Experts of a small language model.
Size: 11 layers, width 256, vocabulary 8192.
Experts: 64 experts in each of 11 layers, 192 SwiGLU neurons an expert, a softmax router.
Training: a variant of SOAP for the experts, 504M tokens, 4293 steps.
Below are experts of layer 2 (counted from 0) of a mixture-of-experts language model. Rows are named gate (a neuron's input weights, with its number), up (a neuron's input weights, with its number) and show model dimensions 0-255. Each number is 128 + 24 x the weight over its row's rms, rounded and kept within 0 to 255. Numbers have three digits each.
Before each expert's rows: a language model's description of what the expert responds to; "gets" lists some tokens that make up at least twice as much of what it gets as of all text. This comes from a sample of Wikipedia text that the model never trained on. Tokens count by the router's weight.

# expert 55
The article the/The and hyphens or list dashes, often at line starts in bulleted lists and in compounds like south-west, Desk-and-bookcase.
gets: " the", "-", " The", "The", "the"
gate0:175132157128158102146143117098077104081133083117136123112074140105138138122134119167072118108112106090140129138134169102124120122112122096149133125094144159158149141120164094175113170167156163144138130113139108145085129131115154090107159118178108118117117135137140097100130118132147154115140140108100180146115170181135137131122091145112088086163134130162102155166156107166145127096152098122118152152108141101115151137129126108132124165114101108153118104147127133131136115141099141096098141133107133133104106136148150094130124107116123134123136082155112109180115122105134123089148107103123147133129129148126094182126103117118134162138160157176151163098145135103133119112063121136142117143179126137167147159179165111122145117141174115133104120137125128117137096112173094
up0:116096106148115183137149105122185156125151105143119111146155083122161137145113135120156119149132131178107114095124081145110149119141140133104133161143113141130108150140096126133112089105090088087146122162129128181114135118140160162119157151089170082160161106130163177156139135145120101090109132160142093095158109143128091075119141120118127151093123124132133102085130132098140109149132151140107087119138127130132119125092125151117186129132096147081105175112198097124130105143161094141179099111146134128155140080130081160143138105125106137123123152128150134110147113091090152156132115171136111158121119105123169117123161134121124109111088153116100114124120132123170135131162142106088117132103127108131120136122114149120119131164082146135151101107161156121126124149106159
gate1:114116130126126171108094146108143131107130117155124131127165144162139101130113135095157133101113154175133149090074089145133102141121152133136152126106139111132131101143116087113123163124103117092147127126106096129123085120156142147102091126146132120111176108132178100156180125156140102113132133183095146112153138146163149137142165161143110157136142136075089124108109122167158155114118130111125135132161114141146136109116158142131097093152081132123117137169110137128129154137105114106128142172143143126098105136089126149188145131114093201137172091095128133117122119103126125107154094127081168129169109121102099131092140111142111153113136162129119157118111130154084101146179130121148097106112109147160142122098173136121102157132144162159120142148122097071109123148175120
up1:138135150151130128096110118152136126159160128126093139165176143106146144103155110120125150154101142115134170107115120130114097120138137131139137128096104135132117142161132109148147140092093119057093122115115129177091131114178153114122097118122157107163112093151156082096149111117135151096126108129078163124163093150141114127145096135139104159108179121113180128148158158148098141070119139138119145170145122134153151146097162149126120077182123105138129156168146130119146116104151084101129123119122126130044115091114176136159184144141101175131134125115124126140093122111142117125130092150128142065127149153124081099133126144117152133149107157104117142127093143112090119109147126146108128137151117124135115119099164108136114139086122108134172102144101141119128117094159133
gate2:071133136150140160128141135082154103134109131178147131131127135144135121166116175166142137123149137141089118159150120133109160122137124139093146181135112156105110100131149132108137138119131127099121121123119142135140125129149135068116130100125146152142152100093132119109147132169113163100089158094124123094075098119113105151124112120073098126112188143134130157097092138121133142140116128080096117123124174136073138141133143134114100144113091148128088159146112115142124131172103134116121178130127127168143135102152120119114117148121112110097118087117080121128130107097088118120098098120142152095114144187163140110113198133140132121100126166099139130071127102145125113127099146085098146111140061139165187136143133098093163111106117120081123116126118124115160121128127139
up2:074121106135151151121109109079166066119119124186152129117126107160122114138109131159141134131151154136101109153146098142117161114163131105115168181135110162115129091128134135112125159139140131091130122120137117156149121116150121089129136131123164125156116114111150117123134144177134134096108161132138097104109100140131138156128116119082094133098160153169127150112105135129125161128138121103139106119130155112122129112146130116118124139095096172131107143125114092126099118135122143098126174154124147173144122112155141126107102145145093120097134088102094146135138094103077119145143091082130146118093147197141175123092152133148122135107131140106150126059129117152103089117084132082109173124159070127127203152137118137130149128114154120089117115163117097106124144152166156
gate3:158153123105147101176169121132136130108104150160139134114113138128127119144128124189112112127123111130145126148101120098071111130163152172152105153130144133157119138099129148117112129071086158155104122178128165120121124136127133124140102115136084128132130163125161116120128132143120114125105106122085137143138134162136117166116143165159159138163145124110121101113151141161168087143134178154157099085073093168154122097133102129111133162143130116154107123168084176126104101146100125098127161145140150108156106113138145131134116146158069133119134155157131148154162156087127117104124097160097090136104062164131120160120107133103119175106188128145120133131145121145159136106123123098162115145112137130179152144145100107139146125097124118112153079093116124107124162091138135
up3:095168164131147090148128104138095150178143151126140067172154130118128149167142131121118131097131099139125140133123156105134142149118121114143166161113166154117160141150154115103113142101146143126158108138127159113118091109139132120135142153118115113099153113138137105070177157133128104096144143123150110098113145188116105163120126154119153114205130150120146154123138134105148125136112099162141124140131151129158109161172137134147094146130103108197095151113113141139119147124150116124150099131124147157136136174127153084131104103144166117168088133108158109160100165138119166120168139085130110106163113080155094152135150165091129116137138139087103100123144132171169126150141144104107184156101133119168135142137132147130169104128109092118134118152134080121138130134149103
gate4:112128145159113122129112117109128115171124155138140164134168112110136111110122158120147111120120102088144178152140131128158142140109121123087148116140123111172165132130140135102114089092112166180088122133071131126104156124114104160098168133128172112137113127135185095171121125112124128123142146142114077125126129117118127120094158113119167189140125121145150156141150158145139092131143146085089147137103159105108136104124089119119119108123173109114127130138065150112148150118097116157138077138115135132137122107102165143182104142131146180158146099088160093144119115115137152130111133121159089147114099109123133143123112165126158150132112114096091102102093151133116143097077121123116087129136109157115134151146117120140105106090133138095125112142177099141056174152120106
up4:109108159090140124122121138125139146157142142152154174125110113143120130127112130124130083098109134112113088107159130163106071159154202137154122109140115095129134110136132124152097132136168144129097146153135126146153125088081140157147106134146073123101157115103085155141100138118123126119170141128111152127104122137082133140134116104134129136156176123150103137128172104075167066123082123131112129107180105149121136149114146136135105110098170126136117117081167156135119119145118106127137095084146118152135094139160096114106110149116135123118153157095112100155126128191129116126130090172111134152110114109119146156107080116141122149145156127130137154107128093141176173167154116159101125117154129182153149133085133154101119136098153103105114132165153133106137150128089105
gate5:157142126138107163125119121146164154112112124150118128122136150156106096114151167121091156085116127094143116128156169158172101120118113125172117124097137110113134161138125158073121101147131135155118145128171157099106085126146134123114149175168135099141148114091101089087108159141165150144126103107167142126134121154141122121136114146129168189131112099103108146107162137177124142126125108138159150160144094084105128113097097149183131155124143123101174145134144101110140118121133163146134163126107136154143193118130129106118121139145123129149127163127134122120119134124184156149151083130142114181161143136147162135128142138127139107110118127097110112125153130157185145127096147114165108124164157117099149093105145142147093118146130121156145108115135132220125110152159090
up5:101087162139132122150127089087133119126130123103116116112141152103112126178105132145130145157132143159132175118142106064084119127154120118092123134105133156111139167091153128171117158154111140120145146114074086103129141152105140143118118092120137114148120161141160147182130141134079101142114145114125114113138110134102131159134118105152099084140134133083103105129102110121117106159121151108143113104110182147064132127146123106088149112128131151129117107144096147136125121108129111148115111149136123123117127084132149157109099100112090137112132116155109102144118149089062110087091153081118136105103104151117111117127114132164090109160100142117168134108078122090095105127188106152106163120088135149106128120083158120127161153121122142121121152128132117082145161111068124
gate6:158110144084105118102108129147110133146122148112130138134099157102137096110107158128129151135128157168199154118132125102092152098093136162126118111148119146120118139134090110128113134109141075097141093142141159110106144108134115125154135108134133139177114125108124081105153114111107088096125121143127141115110102152115099093135114197159112144076149113138103106147125196140164116127108150088167156106147150133130137162155204130123154192121151159114088105102144147114143102108142120134122148182132135150133103130130145158140081094109120141165135100108151163082136083129117108151124093092133104104131166162096133154139136115124132086150126141109116124134138140140132112110149150106139150104135132147155105120135152168127077103133148101114131139106118188138164118126106135
up6:156142106127157098169118097112136090155110110131125121103113144160122168102154105116139105120107132170076097109086119120133149170125141112112125161112139152127130101127144129077155133112091139112114184128133127166146118142116114162125139145087116086123126099140150170161160127140122117162138169166119125130095122128083095171083170153146128127135126132133122147121151133109110109144112149174142142154129140104097088153147094115133130128140153087136138112130147145103146119159105186156060146103128104141126145149176108091156137138129117084132109083137103154136129166163093157142075141139160151136107132127136129157099107173147134126182101142135088155149166174126140152106114139122121119134118116106112148115127173105104106144134142150098138116119110160144099127183124158
gate7:123144093110156128146164152132142075163109090127121129100137092130131132084170091116088131135173142134130116111150111110126139122117160165087123152121166163129126104115173114161106128139110101148143139108112117182106082084139109137154133150153162172121119062160145171131171122101105162080150123166108156136103157147117090137141104120106108122113122134101104153074118131114106136118145106170135122148136141153172159126127124105156142163088164165151149145131121109140110145078120086162151113106170144122139098126100164108146127121125180094108141108079119127128151097169103150168104132124161122108126138129110147137135126140152113119145160147142134175127114119113151091125106132140130113124084147138131142172112131143118170115158127109080141144127124120141143101144161127
up7:202140159138111140118074105108107087165164123136145123166139147161078116095135113166121096120120117189121126179081125144143136122145081131159125125139124092169125185148089124112127105149161136145146140146141130132081130122131118144126152146126129159146131140132139151170158154127132158122118132095085174118141129144147125124147140094123146134131116127134074158153083145133095170114123076120127138136146135149113086128128151101097112152120115140137074135105137132166082138124131119110127141120127141112172114148123148109137119135190134106135145150135111117152148135123092128137139111153123103125159144100160179184165119180138115129118166147145128161088156118098120084116171114107143123175116151151120102132145156120102093173140097143142102117119101126125131135147110140

# expert 39
Colons after infobox field labels like External IDs:, Owner:, plus list hyphens and en dashes between a name and its role.
gets: ":", " –", "-", " —", "):", "="
gate0:123147162153120137152168096165116159151097136113124161121153148091159134140125145138135134189117090094128101110122142089078123103097152106165119159114141104117131109110123153139096090124123106108064147108123135149111093124169149114157111077137148111090109098144134147130115135136175139130133100113157110136115082123176107129128120121131150121116117171132088087107197096126154141144145140161087130115133120121177112124155104123146101102148130097167126097079092111125164121141146119143119109116163118158118159131094152110128127126162156173086085114135145122159121178112127108099140165169117118143126124131122167150118146111091110125133141155135101104132129114162146117124134139128117126146104121109097082130076092129148151153178132151153133133143143089131101103121102157
up0:109171113167102171094162106127125164132110141124153144112126174092145151131140151154147128157131154140150112126139175133136110126120164135129138096095102098103153119111113151100098126135153143088091154124135092136142097136155154139150123121140153129121120124156156126143090105106125122160143126107152077134110108131165163114129086150138139092145049152148101118108137101142162152142171170107141106134088136113105116131130115114128134119116159114143115100124113103132148083169164160159098149091120111132110108112089137138140136136189154149090091124072157128159143121115138083148143120177105098155121147090147187117113128146123126119173153128188107120135115110131153090141124151137144118119148149131091110139118122131118127169119117175127113137119156105187086141138131140
gate1:151099164107129137159171076137078137157093142126128135077109161162132150122141126110139143127106097117124113084128129090081195139131100119162149122078160142105122124143126091137173118119111104136106128105159103193154142146161132148124119152125159151117154101148126130135169113127124129119132137138082101112133105123142135160118087103154130134156172085097150123111097128115145126131085147119160113144099165104104133092154102107072169137131120122079093177126129147134145147148156124111110069116109153143117127113148144154123131102110130145154120086135167122114106136116122139128135129147119112081136103140158147141098154109107125139103127124134154129137144130145080112111103104112087102148133130162103163137125129137089162101129160125146100121126109102142077150122077078
up1:106158094076139079100144120110116147095146154131098113109105089087121118103094129087096139150136151134117175136127086112131152139113121137108159163112160134114130124114145114113151099106116124112124117130152141149083133143113132100136178158112121113124144126131211123165175153080134165130133104105143119074108144173123106113127145069105119141120092149140120108151173154137092139136134093141157115091132150124116112146144131100099129126140092114130123117095129108099130118168151110128127105119117122158152127136129116152187156091124111133102120101104140157126091126107147128121158123166116107127131150080084104118131171098160152120130129115113129144153117092122122148104078129116092125145098099097125118110131092185109128133120077118109088145122102135148071140131081131
gate2:130083158119160076087168126138164133105114117162136120110140163124112093137121106144117109140111134118126136103151140123130141074126153150146128113152124118147161123129088169137147111146119148139141142158106121060147076125143144112151122144132078128134127121139128102125180099097143097145091103101126095134133181132127113102153136115132117182130158122134086110124115152115126122125149146152107107149149113143138106135152151120174151139122151091120138108128145136142113082119163116147141116105149115116148128155069170132114156126131184117138160109117138140115160162143129131168101077148091135098147091128147131080121112130119115142139170162138148144108118118122119111149178093126158033166107177113135133127115135141144125130084126114132091140151124113098069123155101151
up2:139126117125116160160108134136121129128156140134113162174112104111151151109118162109191149140103113075127113130112113122114142142115106115097141135109153125135133137141177063112081112133116127102109149109126116182108163117098127149108136125138135121115132122125123157125099173144139135123164149132150169143102099160124130127100130158146172073122151133112175146159137125115144129119116100071136133107110107139135118102104116137098109124113105172107093160144122132100135170119116114104133130153155157116098123104168088113156093118128071151133128127128176098127100101117109143134149162105140134152117166122111102131108116129180132109150108066097114126130134174132125124102116168144084175137188125180156135156156132134145140144118132138145137090097125173082129124062143126
gate3:134140143075082138162155132153148093118110141138107131106128136108136093115111138160145147129132116116120109135146146127132131152110160120100112139131117118119140142100135099138185134170126113173155131172135106141123118136169158135081174150128172107119139093112113167134117111126087156125104112087106109138124154146144121155165076110137093095147134140154123133068099108123169132098154113131146098132131152090131093104103141130125137152124141119086135121151100142143192110066151129105106099100077074116125131123122125155113077146132118172104119129099157103148104132121102131110117145125171109151111127100125186163091110141127135119136087115160100117141137123087140065099145120137098145124136130105139124088133137098119084119188107153137155137117107135133106129105172142
up3:131133136099098100147130138171132086124120123104114139096097119136089090119126108136139122129131103158129102069116123117113104127128159131111084161111127114166125124109153106112147120138135139164141133175126130125152124150148131134110096139157152101138153130162123145099087169129135149111145119126115130160136177192114125125153119160117116099119098155124133107102088117094130134101174146144142078122165129066099091099097151103119130151161111136116145103098109146102173125093126126145129110122103089127100168152111111158146098121141116121100122129126158110134091092133102126104090160151174073119119131089145167146078118103106129137141086167160112123155117137127132095111166156148158138148100136071104154113111124074097124117162097136159141122149131144131111117121192134
gate4:134143199131140116130155143130126149176112121132113133103167165148133135124118128096103152089105159138158149117126150127118130140154129141101106077102106109113120142125143166140131126127150167154173155140142134118157140146131095106105114100151137096072088143152119139106129093101140163178115097155124119139093121115135138171096081111111143109094174111188175153114117156094130136147145118131137156104174159100138141087124100132107132097103113124197117127126159131091124120139137110138113115176149146078142156130168088148078182115126170162097106161115146111134141149173152091122148125146132113164102136130131120139125141109124108107117102134173135145123146166126126133135074140095139134144124145121147151162116138123103083108141132090140157146114118116148120128157108132
up4:181148165108133126114164147128149134121105102102150147118135174126135118114081116132107153087083149136153154127110098151144164163166130133131119136097122142085109129095103157147156139100143183128143137158140175118153142120091067138106113114147149099075136141105155114120121086108109118147131111132124149135089135111119131135139108126127135105121142069152141123089121127098134135112115157146147153130122117130105162053096143110109119136118129123174109104141129141120122154118155147098126167113147153114134155146151138133112171127118195121124100178144144141122132156175112083118120152151157168147130137135110103156106128100112098089135067162182135171133115125134101142144083121138091123152108145125128139142105128114119120096138103064120176130134118113151118165128118101
gate5:121133153070072132134097184145108130154149124149111138140160132163123093139140121103155131126085133125147147123102101099110149108099112112107117140112111171128112112108114156184127113170116129122122138196125125149125178125138128108135155115069159112133114108109073107096151091138141132114105121144120123105146135116126116143137122135116160123134139111152137117081146178144146132116128162171148098119106124132144140152135120108123113197170128167132140106105051176145127153084144113118096119084142174146164138147152135126095141154150148156110154103112133141157092142160108145141164070154116117098102155117132080179138153133135134115111149122109143106126114133114116110114106121119144146160160167122127127116112123149163108159076159166136130145134116109134123120142129155
up5:153118084140141133105120091138138122117114116130136117113164138120145133121114105125134105183142151139117136124142177144127150133149164109127090153137123100126168116133133126127090122097122107099115137111120118129151074106127147105094108135175080109090094160094152123094127157142128109132126130126116119136138104151145126127131119147118095100141142110141095140103066078103148126109133138132157164115133107139131126080130106136134143122089110114132109163175147119106128150125134110125105154145156099084092118169150140082126111125098130131143130097133073092084179152089098195144095123073148129145121111134081134126137093131109097111090133126136069118107108141124134143163149162092157104077136171113137154113135136116110114126114138142140111132133177150137159114214110121
gate6:130194117130139148149126096149107121150105130198089125110115143151156103149127111146079128131106125090125130111117113134083116073177150152136082087139111106135121186127096131143126094158129169143139114139132137087107140131156131144178155144159120166128147149144151156124118124136112156135132129116114177135134146129105068130216121138161125115167107141125105158117100093147086147102089163157110089133116120133122151103132151133135122126134114110114102155108098114118171131115149159122125102122151113141163132138152161112102083140128126098104120123108127146136097130126162151090100103167146163111139133114141109118118116131147097102157126106105119121148107155075134113142124138166155185121122118103128110116145132113165119122177146158151132124139148103137138107167156176
up6:117135110156111117110145130108166126188112108166057163127096163108091117129129140160156151102099114143129127088129121164122153132161131148136125072159179141149105117125169136110130123125136160133112129133185087101142121109107122129126095155164138143156145131132144178103173160117082134117160126136130165140112115102161109137147097131129135133146129123136135153152138163142076157105089133136135075109118106163124142122123157103118114117168124061179123152136114125175120097148169143119110140127098143118123132115131147130130104094130161125132181094114134139137151124185146094129138121121158117112128102121168143146092114143163089115098127114117152179116120156121103085110169141131147171102098153129123146130138129133119123126133131152140107146122101098145116092184096107
gate7:147112138137127120175083127114146148145141136128130104088135105077103133158155125131122133171145156128164154094142113167117143142167127145104152143148078128163125110098114134142132106142103104127126111100164133130133139112119154126133124114104097139143097184155099156123112178118174154146138124107119102147106136108141148135086149129134106114106077151132149174101148117117091170148126186082093158106135108157145132138103174116134140112117106147150104121114128155130157103118077083132121130170140135126147133072146144168092120097125134161140077180134133146154150158099128117102111181172119083151117140125113116150122126130078133148124146148165153119117170129111134131110154156111140109153158106100131118171144133149189155118123079142127131122125149117138119134168140161
up7:109104122128141141079151134149100142112139150154121148175151139153168084085063104169128121137154114156101135152140089121135112094116127139134147120106128187142127152150138086161125103118133131114202121099118137129124139123120075150159130118125154167164145121139133131161154112082100125085115138130127123130158108153100108147149119152127147099152148138095095097140097117124133102092122129144174098197124114138106125129093105129122108159151138174142142135140147126105117131117119147107123145092137114086153123095087093099153131092141078148086168135137190145099150072141127074123115127148155150115158152118107130148126133141138073114121123129131104130160118126125123128159092115096127142153106135084144103145154134147114145105122145081134123122124130172141136101098130107

# expert 53
Full stops closing sentences or list items, plus quoted endings like ." and ?", and == section heading marks.
gets: ".", ").", "\".", ".\"", "hi", "==="
gate0:115126127123148102150110149111163130083134116159129118134131131204145116104105129150219146114127124134138122194147109135102168146083086107142102074155143092128106180115111160132141129132146140136137094091140120107081138115115124119124084165115115130158145129094142166179090099115127137131127102125112131108168121122121106095129126125151099164125151119091133157114166119124165151118143138102129145152165118133188159131114093133165152096134114132119137126140135131136111099162117144176098121119112106124134156127141098125093136130138098177148105094141151166156143129144127166098129164181142109150095132117130115160166112122119106110151141097124127103087098154094111143125121104085101105143143109152116126096147110119162155102136087116104143122127156142145132114114090119
up0:127116121128084137134153146154154110167117098132122127112156179118072107086113125100104128138130144131124131130105141107134116094156138113143152142143115134116106115116112135098165133143136107150164158130127136133081130092183078154159146138117162147076149101133112088081148132128162115173141137152152111142136151119178188177101112113121104111121097137132094141135096126148134131174131135145139145136098121135120118109135138158133088095133123108143135111084158139137101147116150121123146102148149099105103121175149170103127125116103111122138145151134109093109141155154150136135128098119152128133115085158159091147117160114109153154109142145136141162109139171161157149174161119186165141172129175122140145119114140126113106138110098168091109143080079148108138087087126162
gate1:138114158122123103110114129138105111089113110182170138107126111111166086133139150148145099151131138124109101120130130096094130175136140118126109141133115172135106144133088156114126148117127105110105101149138121107103131136123119125146152168134126157151152086127121152115108159089103150132175143159123080153129118176103160118130146135099148159143119129176125175160134092122086144110133121108117154141109117133148145149136089144127121118121124157115135121128131129162129152140158141147126114111158101152151085136181090116180109114156077115104151113070110087132127118139152144133085121102098093151173102146103112132112102096103115082129120119098110160108143153117107184120131113104112128118151121126133156178056125146103120173107139092182097087117151096132112121140114084
up1:122106135137108089108171134152172094101115151152096122154114144097088118114112118168148172123128099132111113161139095128146119098106107148144093086113114103151126106122109134097108172135166101162082148096134134080099103121151110137110103159160127082174132159131100150120121134138071143126135174147152139123099146128098169140094172154130151145117111140142150132129134120125120145130137100124122115155108144183120096160140123134107127101113160123106148128134137154085130179080140155101102155105164154142119129130153106137134153129111123116108140127085098151125117160108166153095101105111139150185135155126104135161132154175110119142171131130099131146124192129129119164084157097132096128145130112152106161111117134133164110102063163111128120113135119122132136155130108099
gate2:150162113110146146146102096098141125156101146119143182142152199122079159157155137086111112136144114138128134152114098118146140125106124107162084131093119107157133135148095125123125101139124129135130107127111114069141130127087132104124136112151138096099133154093153173134167123125117114109108170140121120126149124141085112108112101126157127136094135112129106164097113128129150146115079135154174118129120184086144114139099118172149140119136101093165109115108115138194118121115150101134063104131102111106170122136132106107144163112154150150130101127127096097096123103127114167162123150135128111120112158112147163156134162146093103131129125141154151172116121138109163165160118135115179191139141126120068136134106119142163120121129089113142161074106130132135111147146161133
up2:130136123100137168124071113070139135129095138128113128117118180105139159164160143096133106131133115125125109119119113112098132157130119112124111110101127109155110118186110128120111109109139148113164110124114117072123122122103115099112165126137148107095124132106152154158156131120124079132150161135121107134177102144088142124109091105140129132099148117138118156135114098143128108146085146172159078117114137075138111137109116188151169109137098074153104102092134155154146116113115122145026107135112136127170143087112122114145171108132176159122071151095108125128104089147128174148093122117118117108119176123123144158133145157093112137111072131157145118132131121109160140145093153118157153132132121121091108107131120151176114125128128103129147129110124148138107131121125118
gate3:157151099097073136135122089154129123129118126146122106116122117159123168143111164098124143108127112136136108129173123119096151151095133076088172149165093153102119092090128141138155074148165121145125152108124132093137083174118134124150114143151105147106093094133100111165130131142149128149115140144122118114130135162104089185148121109132168137156092134132133168103160097102160109158113106109117138152158155131111102134086093126138118117165108133067140163113131148092153139175111104162132129116119105129135118117086133091136130104106107111112104167112125104115141079128106126163104135120129134127132124130115171128149139157095120137102083173138122114150107168136185124164125124146110123115152061143167136120098106122142160153152101107091112135127161111129123131139166099
up3:129152106093126148125097111105131106129124123129095123093114102130155161206129140107153181153091137130123140162145154105111151142118157152141166117145108134069163105093104119098141107120136148152077107100144121115126127127170146109108101119103156116147112115174116124156112152123100144090111111151148125117101100147068109122139131116146147116094128113157141103116112105123152138117107117099132120166160171117129113160090125137119055105150111153090157150102126124099125100164103110155105146132150145108165127132089132127121127123124080123128090186188116129136192131117113192178122128098134132109113164158114154104118092128139101115127105161107121075101079128129147109123138119135136119134139124135140147098138096165111149105160145133123110115124123115124113094146145152
gate4:099129094117120099163166072122119126175155144127119124152145092110155147135100150162132112122151157111152124133093144103125139138109137139111131108115123127127127142130102092127126129110106137118127145120158157145184149089144155129118112125163108096169147123106129122137148117102135150150133076108164105092110138166142156148110119133114110141107186094121132101115089133100122066115128147186097084139096143158145118147162124113121155122180113145125133161162100088110098111154160140136143134147133081107109115149097141151117140129135100149139103124136155095140100158116151138167189184143101135168127125106117122151155111119154175161160139108162133115090116089106110122099207114150129143140160182141128123160142153134132085132118128117151156146112129153129148160132112122
up4:110163095105101093158152080150104151177169117091138159117143145110133160130139149142145105134128143140128116124117127108126146167130174128156154148115139155156157155149085074109157058111087130133124138104136145150170153094112170110122140099131095100148157147124157101130140123104163105158125116129133092101140111143101111157115133119116130161127148128107125134118075145132096131141132154187084107164134102127109159138155106127129119156132118112121113168158088109145097142131141154116143130128126110113107112169102120118120148137135090160145102136125134092150089129145132152169119150118098120179113133126114132136137090137142141167137133135145139113088100073100144127103170126146113135148163153178144144172122142115148106114091114082152169120124119185142187146123132137
gate5:164078126182125116155111170124083083121175108112147143111117133150126112109128112126106083146125118107114107143127123146127075142125135140122082104138106106136125151099154083147106129172146162118135143117131130101139114184128116105123141147111128144170152099106146168133104184157110081154127121131154149166139136155121138174119136132141138146136110161139129074155135122087135112166149079141154133137121141113124142108174144110158148108111136158129114133103193134103138138116167113169151139168135152129129143076151139108154096112153106140131158094131124096106104157095137120145091131183106129099112164110145134058156110139143139117150112132130090093126114089125145109151098131140102116110133128128144086101134132105150121160106147092119112158116083112128109080110122132
up5:086164129087129147133156103140163160149077131135103111138142123104099163130116159143149168130118147146154132120124129123135173138124128106133173149100133140122124139151104160085146125096133086157112128135141111134115130070152152139126138113135122123100111136153103090131153064103130175096136123115121091090121117111143135085135125094128134120124133106126115174085107150198119138088107176106084118119121126129127130156106118156103127145137136113119131128138078112144113097130093147086090109102109102128105105165113127165096158155107151104116110134135112189135159103134130115111167139075156128150139095150111131176096153120089116125098141095132159162124138177151117132107140119115187121144139112138097161169138137137094123093131117173144149112124154156129149172138141118
gate6:114087130133153129139170153142104128158142104119130143136175116126138099144154152135148110114136081113125167130075141133148137156108146135146072133135099155145151135108096124131136093151093132101124136091153144105130097172133116147138155151126138119124114173105113159153111080143112168124110162184127105146103116100133105126148147145159120134134130181096157148108128141110139117123060087148143125148115126155138157127104126119089158129123167109131119117093135181149130152144103124115150126087173129113133145128166139148141110118123104113137117166107141070167115160111125138111118140128158130096100187122134074103137147160117092100116119163157139145121145155110091115171118109114124088090089149117082180090124109091121082156113134128113122144121132133136164159165128117
up6:133184136115124136133106101128140139129106140142156104098114151140153150120133108138100154123105174119141105119146137156109122122124144131123190122120149113106081132129164136132118148134131103165147133152104106152122142073134144111097093105132158160129152065098155100091150173117140111129184108121152153118144159127107145113108132121115140104125126071135096093143118112133121126163203157142109138115132118091140093105151159141180093133119086143123122142154105066140095143127139106164124138142067120127123097115119122144138141135154129151094150093143093165114141119134122147157109124111087128156160092110127181123118106103129154129119131135114102128140124107138141124081121141137129150143171139180140080194113129157158155107134131121149131092159117144122084099089134100
gate7:122111134134128098125119086136108132140137113152119106137119125174121105098167129127125140143161121144132113139130132159140118101130168146128133128151095131084176075180139168132134166159121136095125154089127105165135153135138130075128116165093084132111166145106136150153137145086090137128084127091104133094121154092125129156105146083134099137124096133096105127120157147142139152121108147110090111158114131161143151139121137127140134135128154105155143138119136136126091132150087126111145124137164210150109147155107178101084121109141119132057112138133131112154096080126098147126108092131156088147142111167139156087144119135135120128138100168119106106107084154143114079141136103154138144142114126125097121160100115099089104149167129134152069158111106167130128141158130133
up7:108135142136158136136095109143109108154141092158164128105111175148132132099173117100097145149151145130139108155098138128139118114116130119155120129151110146130146124183132164117141131123137084106148161116138121165131141140170152112161157171095141133122125144109116070145106192102115146178114145084119100086130158112132144134129120074115098176089073157158092158122168149153141157103135166135113156131123128120126131146076131123147169124128146111171128116133152174112111090133111130151135120160141189091132125124130166143127114102166141122099140157101110142134129097119116113117091182137128142147161129150116155110118076119154102075142120159129122115127110137142073098106137088144128156150159135125147139151135101146120150127174146110143087141144090152123136132149106119